Below are experts of layer 6 (counted from 0) of a mixture-of-experts language model. Rows are named router (the router's row for the expert), gate (a neuron's input weights, with its number), up (a neuron's input weights, with its number) and show model dimensions 256-383. Each number is 128 + 32 x the weight over its row's rms, rounded and kept within 0 to 255. Numbers have three digits each.
After each expert's rows: a language model's description of what the expert responds to; "mostly gets" lists some tokens that are sent to it at least half of the time. This comes from a sample of Wikipedia text that the model never trained on.

# expert 42
router:115186108136116129103147120084149158145158145109183059085128117172073151153151158118122133104118137113140070133213182141098143109084120110191105076147143108167120125139159084124130169076119136130141104155168105117167097181106167138106050135122155196116096129165158082119139131167136078094099144085078143128158117152163141132121156121100110121131043108158162116155101151087143149122117
gate0:183160127095160158148130133130131165062131092105113158098158083142148199204154151121154066109146181128141072144128111147094144131157129146160129072114091121176163066160117130124160192129083169160174116095139133146171067136095108132118100159094120158177141101164115096087142091128091147127145107114111147149145176109128126187116191130141105135132070156157133069083098103083128171150130
up0:142073135098084150081137100117115146141129175154107099119123108081136102126125204154135125122095143101093104119199140082102151067165062072074117142085134158173092101164136097062123141141141169122096132094171100138141078129105126138119046144118119131083131109137127091154151104136163177146147111102112158102159130135111143126095165119079076179171094154044091136160097125154159106093139
What it handles: Quantity words and modifiers. Comparative and positional words before numbers or nouns, such as over 500, more than, mid, without, upper, key, low.
mostly gets: " mid", " without", " newly", " right", " upper", " semi"

# expert 9
router:137130160162125121125140123138137147126112108126232088033139127075015098165183149130139131124072095097149134146180188116131105132116104114156162146119121172127124139116155162129127155151061097101104139146193089164171087146045122158095080093141110139160199118146135178122204193138112095122116119110147114114222129138096143139146096103088129100149126120182076132155147145120129156106079
gate0:103116128103134153126189097168107115201088110149155120137133125154116146115159117170098080096141136180108129050205113104069128150142182092217173224138126101124136157165121136105163135194144188140078159145152119183132052119118122148119149127088117143108157152127119096121164158115086120156166176133167170138114207132155087125133099109138136144178157075103073158112086153175142088157074
up0:116120089109101133114203122130141100163151074107121092124170107129111115134127096165176119068112110141073110111135162124169120138134114158119129118125175165073137141148182104081159175199098193164091117128161134179079129216140165109093154036148084112137133144123060136188164153141140132087154143134178149102127120136098173150073166158114118108138133039123070141136124155122124124093067
What it handles: Prepositions of time/place. Prepositions opening a phrase, especially in, on, during, until, at, often starting sentences, as in "In 1924", "during the".
mostly gets: " during", "In", " During", " in", " throughout", "During"

# expert 29
router:092137175125179179135178138110138150097152098135151075108169092170044109148133130092163164139098138124140104103204153182155120155181109131129088167111085133143134105143107081146136117100068111129180094115148117141129121110078124173115065078118139141122175098088099079091171162125158116130127141113106094137142148194184155131131176123140126180127118139129099193096146146109219164092124
gate0:102166193151096154130146097122160161133152139117144120135183080163166178119114073073156122063134173118126156093150142138129139167135178095101160180187119120086065155097155063132111166089127101177156086125103103171127141071113177169139137136049161158175118120166093147120119152219198137087076108127128120154124123156117104146171112099130128099087114104102100046083139111122105164110175
up0:129138170122193132114166123126076115160155069153134105101111076151133098114128081149109109084125123156118144140116199222151149126130184159188175126103070136083098162153153052112124100101109159101153110105140153141112168062147168180090096117076153168125143104089124137104151153131183161077070120138114169127131123146136105112158138059106152157147128135164155108104153064110146192121110
What it handles: Places and nationalities. Place names and national or institutional adjectives in proper names, like United States, New York, Royal, Canadian, Mississippi.
mostly gets: " Angeles", " Royal", " Imperial", " Ohio", "United", " United"

# expert 1
router:138116127141165092083136124165175127119153109148196075162168100167111132159175142136110104163134171109153125181212167144115137134163135153160117103097118087135114098131167108111101089166111085131164175132165141169137110176152152068156063073098102183166177130092158081067172094139145099136151151066132134106161149136138097131121144151186129126135155122111166119129107095072207157094158
gate0:143129122098108188103094093110061077129130034109139150169133137117139119120139150083103128153150104080114129177123176137196130073124106114099101078094103085137046113093142139093142129110190119082108154130071115116139119141123166138066044064172193158046113157115094124128132173167084160149104183116131095154130126107140104131152065067067094140164123160109060168147098139165132143123122
up0:141144135097110104172142128167103124127151066061137120122166128148123061074124092143138157088093129138123094108110095101118121137078178087165121201127124189116163124229135091134126146140097151132072132150129080153126129152111143142123159142140126098132159124095177102104124098115083109121166182102089130139127152109135161101124137139119169108089130068101152207059150140167159114112181
What it handles: Score and table separators. Separators between numbers in sports tables and scores, such as column bars, dashes in 77–66 or 1000–400 BC, and commas.
mostly gets: " &", "',", " et"

# expert 6
router:138110132139120154108137130111128097119153158164191047123178158169084158143150113129128128169045152098138189112173149146137117102104083145135142154134118097173147082152138140176087110152164096119118138167144123141168104164000140101121078081145104098131128134111107066064146093113167086153130154094127148088204096105125141102170163120189140123131132118137111158139113097110187125125088
gate0:101102122185081149125185149113143149057136137097171121081155121149153155141105094112148137134166177119133115113111115103137101191109167165131159155115088097091063123124118176114164144124114112120135116105140098122094080017148143174111137137087124149159176145113172138085136182179088122099092149090121123166106149111098124175146112145120120116116132131181095125141114134091147182180129
up0:089153153157129098131163114140117189135197129157134122100128118103121139091114149076137110132087134114146105147123214129114129191079081127123109163133172116116125181111170174105145179157096138132180076132153140121120178103107163161102124144080137127166079129137111128174090121142121103123132107114088079089068133106159099073114131120154149071101129191086112190120142170167139148150099
What it handles: Definite article "the". Determiners, mostly "the", after prepositions or verbs in narrative prose, such as "for the", "awarded the", also his, their, this.
mostly gets: " the", "The", " The"

# expert 49
router:127100126089121103113147158125122139098091128131255052143130100114070151105158145144131109109080176170175129128149122148166097119142095139092140101114145175176127104129161096154115137121090136146151113162110095166112120137166056150072137096108166120185198098115113091068113079105165025124129109095098133136170121167149165120161127131174129127137134131138164145080103144103193123104172
gate0:142144081109147157173069052114106132100118135178159100084144170148069114085153142131176144177051122076132112122117089139100090126162135098139074162153164064134073103115111062145076130117131138089101144151137142114131125139105160145122087101185151137084090107134109110137113140097137043121111138125066092104141089170168143096151125137137117097074131154130110142077105136145153095077093
up0:156087157118144115154197144148105103126179124074117115102128131133158196156155174082100099174243155098053129172157153106113104137151103105134122111094121161145112111170099207099159141187109122165172149106125187083110091134115109118164091176182175131140191094118167127181098138194140142132146180115126076175159164095134104120147128139131159160157158137149096122129109108093092107213136
What it handles: Clause-joining commas and conjunctions. Commas and conjunctions that join clauses or close appositives in prose, such as and, but, although, especially, while.
mostly gets: " but", " and", " although", " especially", " though", " particularly"

# expert 26
router:102144122156136150142199108140156200107151104150247033092135128163024111183128122101113126177129156095092150107133156129074133118136114118123060151136095037170131105119108136092119140091127148090138106132133128128102092124140121160148092091135132105210164047105170095106122156170106077163097163088128093132156157140150105121125100127179191100082150161136130146071125153146170088174133
gate0:069180083171134123074142135133176142104150120111168109145061155083133179124099163058100127205151133104126122174163146070133103144102100166153082118106120123175109141132135133153106117099111110131079167125150117121141160119105058119115123107145165142117073131120117137088133129105106157125184150138127085119167115152150120128096177144120103141140147128148118111099141101144148151156112
up0:059098170125166104133136142081142095104138136145126106153089143152140177102105170141135227142163123175116107108157149128096078057168096084147192119103112207165126133130144149076100123145044124176168171043105115098105187125128093123124116098078110127077115132101121104118134101107141098145183065149109143137169099159143141122120177146115117108097086085111193112129133094047105120156137
What it handles: Clause connectors, of-phrases. Function words that link clauses or phrases in prose: of after nouns, commas, with, and clause openers such as Although, Despite, where, because.
mostly gets: " where", " Although", " Despite", " When", " Among", "Although"

# expert 54
router:124158113131142135088197092145182097148139081182157093114130122150104110173166087129107151127046140052115103147124187154105170141113122141159135140086094144183170092133121089175143150142149157120115133124140115099163128169102135119129118123094136086136185106075159179088150125175142061119101124081127130149164153136086061110106133135161122129127123157113146150143099158094232112140134
gate0:113138112172178065178137171133037068111095149130116104118096147125083144133083093157127128157129062111173110114123104144083117151089088119153107100128101122147102108150120190105072138178077136139104093104128118127103090134078170155164149145061102179133135072141094142110160120128126124150125124134090129136149078066153127093081100136128146106080183125124060176142174174110201089179151
up0:151070123126152135120102178060071168123086177126137204136105172125122122140075155159135107117106123105180161166119152166122135112112142107167135097111187197151066170086147124115130127181137159083073163119102132124129134079129138175125154110096116164123080117098129089091139119080144064182083143164117167180107126140155148125130099146103126185124116075071123134116109137126070191136100
What it handles: Lead sentences, foreign scripts. Tokens in article openings and lists: IPA stress marks, Thai, Arabic and Cyrillic characters, and list punctuation like "G." and "-".
mostly gets: "ˈ", "น", "เ", "ง", "ر", "่"

# expert 32
router:101193146098120104135144090157170128111183123141175048077077094138075142160133093159121133100095152132176115145149132126138135163101095143147171079141103133219135095154141081162147103125125145119116121152127085179121121179060147136146085147164154157167137094120133114081153139167090119129099104096194089142163114109146138095171160169119124152160096106201142125050060167113154128143090
gate0:112106153117174155174149185117129102137142113134124185126118179196119179071101125148064103126109146168108119105162152114141101116188125144123116122159123119134098155126141052091131163150170153125135083167122122110087207115086102137139123158133178181127107122104155145136087124159107100160193158173134130061103094131112132146142217171072156124183126130182110126224041094119130116057132
up0:178075135145176127110097117179135157046178082128127133130127156079125153115160103146097146159144115152125145172137103150121125093141172150176087090170164107153101109161101099108141110109182143105131148151134134159075142143089115092191158150110131151093137134120234153115148120069125097141130170083165173165118146106118126163205077189067102141175147165126138132163117143091158173082146
What it handles: Word-initial stems, modifiers. First fragments of split words before suffixes like -ed or -able, e.g. un-con-ventional, sp-aced; also degree adverbs such as very, quite, too.
mostly gets: "Ext", " unc", " unf", " un", "spec", " very"

# expert 19
router:122129108110153145126150128149127160112143102140191123102217103177010104124159134128119159145068216116141130099152193150128141139151137168118174122112110107169136087097107082169120118130116122103146112159152091102114143125096121097142066132142103138158173136146166094094191132122148099159110118074131123096176116156125120076163127160157170118137115102173145172103102142043206128143138
gate0:140124107149123136105130139174083134110211080145153103104151074158129195108171159045128132168094087142081088187139098068166132123100109113093071170183116067200067118142137131093168140141139195133184157123131157147163120134058094103119137056145107183119116109146079112107152107135113093161100183113185061181148081106134118045120068123126198161112205131127128126135143112128150067115092
up0:127082127125083135105159125071196124127138068126148083110081159132135165052092148103071140095115085116162136128135160156158109114104141128177145125050125132121151179187147096133079070099115087168112117128185128126146105126155142040107099090093162164196161115083127135139093143123097117090134142105168164118149115083104150148130118074189143133156126162117124179155136084081159096148146
What it handles: Material and common nouns. Nouns for materials and objects, such as gas, steel, glass, wood, and the final pieces of technical words like mangan-ese or expon-ential.
mostly gets: " gas", " sugar", " steel", " wood", " glass", " rail"

# expert 43
router:147091146131115148146169148145166169156150128130105028114133112109117152162127121104129090147074139121094071143168131144086076122077109141120121152161146104109148096123094136161129158110170099123107115102147149187112110109024124148117112138144116147163162127159189116150121070139192072110104137079115126127146149145177146057148200156169144174162133158141167138086141138104215191108142
gate0:147096186174064122154143135115164152118172159119107110038107179154149135129093158047122121130117157116080108174166125128122092110095100117110126141138108105101126066112110145124067128141114155104143077136134152157169071125097106161153127164172134088157136126103103137126088116159166099107151159146109082124099168105173060080130159159186120163092203170093109088099129129137148160066162
up0:133098115128202155179114124023112141168107101122143099075169090117104083115160087080109116142100117104121130125109124102181117142135116133179076141171154122107139128089148122147134073094117150118135110114120100069138117149134140152162143141185124134137112152127120128147121084111169114174062102205121113144132111089208123146137134111043142137082092150179202138121168110148100139171148
What it handles: Capital letters opening abbreviations. Single capital letters that begin acronyms or capitalized words after a parenthesis, dash or heading marks, such as NIT, BBA, (D), Taxonomy.
mostly gets: " U", " N", " F", " C", " E", " Q"

# expert 27
router:109142125171144178079160104089157136161174133139195047188161073129089060168108124151109152148062135117144052087148111152064134101105131167131134141137125161152173097140148144159151111149131102110097132114140097186088095207132125065127113092167106096137147140113217061103159071131131078173101126102108145092185121143118132131156123196135165109140122108146179181065067137096226144124123
gate0:150186121197180116111200125088184173113113148165117141087136105119093095093146198111175124160152133132183117080168127161142117116170128091144087141135123114108130134085083147189200107159106150108145109190148116080164148161086118171132089123116130096098110152082153177105115168148149048077151088113079140099101140175142128122132097150136140098146104167170112132169122157114125079149115
up0:075151167141158103138125098086099155150179097136145172113127163102135115053063127089142094134138098155101112175085123122128088076160086117174174124103147107152093116127117085121155157162077125109126101112099123111145130081127088136154104098121090113119110128174161052136099068092195118148190144144166141147080057133138178112134185183123102103093128117168099100194193125131169192156143
What it handles: Formula and code pieces. Digits, letters and symbols inside formulas, model numbers and abbreviations, such as _{ and {, Mali-G610, and the period in genus abbreviations like C.
mostly gets: "{", "_{", ">", "_", "X", "ES"

# expert 37
router:122109157158167107135080068148120121174134138143198082117132076159095125115152088111068147126064153112142010165186163179120127142124124167155121103158144108178107120064183101136101093131114113110156151133135139153130122146135110117130095086167126207140122085125137095134143158138124107128119147091147145117159115151085129112125164128179201148166115111112095214175161153118109121188125
gate0:134105139116154087123109089130105129152133084116113091155098090133125135091053102103128059092128107207167122151168197143124126171143169175128105099088156079112108102098100131073157150106117096123199088110102121138049109085154098078097142157126114182159146122114119145113198135076108146134172157127134145092116154160106122115142086016130120082111162149115054093138167115150133137135130
up0:110113145146137118125135132091136100097148077104108138113092068193140122064117114132131118113143176108167113124091164115157142122141203129180119081111124129121104117103094131119108115118061150155138077174091093108139084085094139118132104149095187090110129092164196171112148145141118129114146152138145202100132121141165167093047160113107059177125134126150109185104138157105102117138157
What it handles: Verb stems and years. Opening pieces of verbs after to or a noun, such as emphas, develop, upload, and the third digit of years like 2017 or 1951.
mostly gets: " emphas", " want", " ass", " perform", " learn", " develop"

# expert 46
router:169135110106149140152169137156108129084163084110248116120142127116097139108114109139063126129105131114096092105177133129117164170100168176134132120150108134196191118149178087100111124147135141164121108162157122086146143114124089074099101080147138158187171157148196066014112142136126066163171136137182126189111162144137105147132146168194130121118115093162144140098071153092212119071150
gate0:068125143173131076136036136169164107151095136176127083146142115130130163106093142140133060145106127151128110132165150184127095137148087111091119110138119098136106139115137125126079081142189083096093152188146072151065120109096145124082161109141106138094083111126162138087184145037129100102130077125083151124163176146152196100187096092123105131154151072088134166084141172110113122125122
up0:116143103089129130108123179138167111135095121137090129119124167115061112116111157132156117155106117186124104131152104144172132163121090119153137068155129120129111110127091104174085151125160173094111141180177104169124155108114129138111148183062110096156110131117217146054089102125164163168124087107114127130144149118182116103102179171138084153121052129151125085117132157115117128077132
What it handles: Words before names. Words right before a person's name, such as by, brother, composer, nominee, and country codes like GBR or USA in sports tables.
mostly gets: " brother", " Sir", " AUS", " ENG", "featuring", " GBR"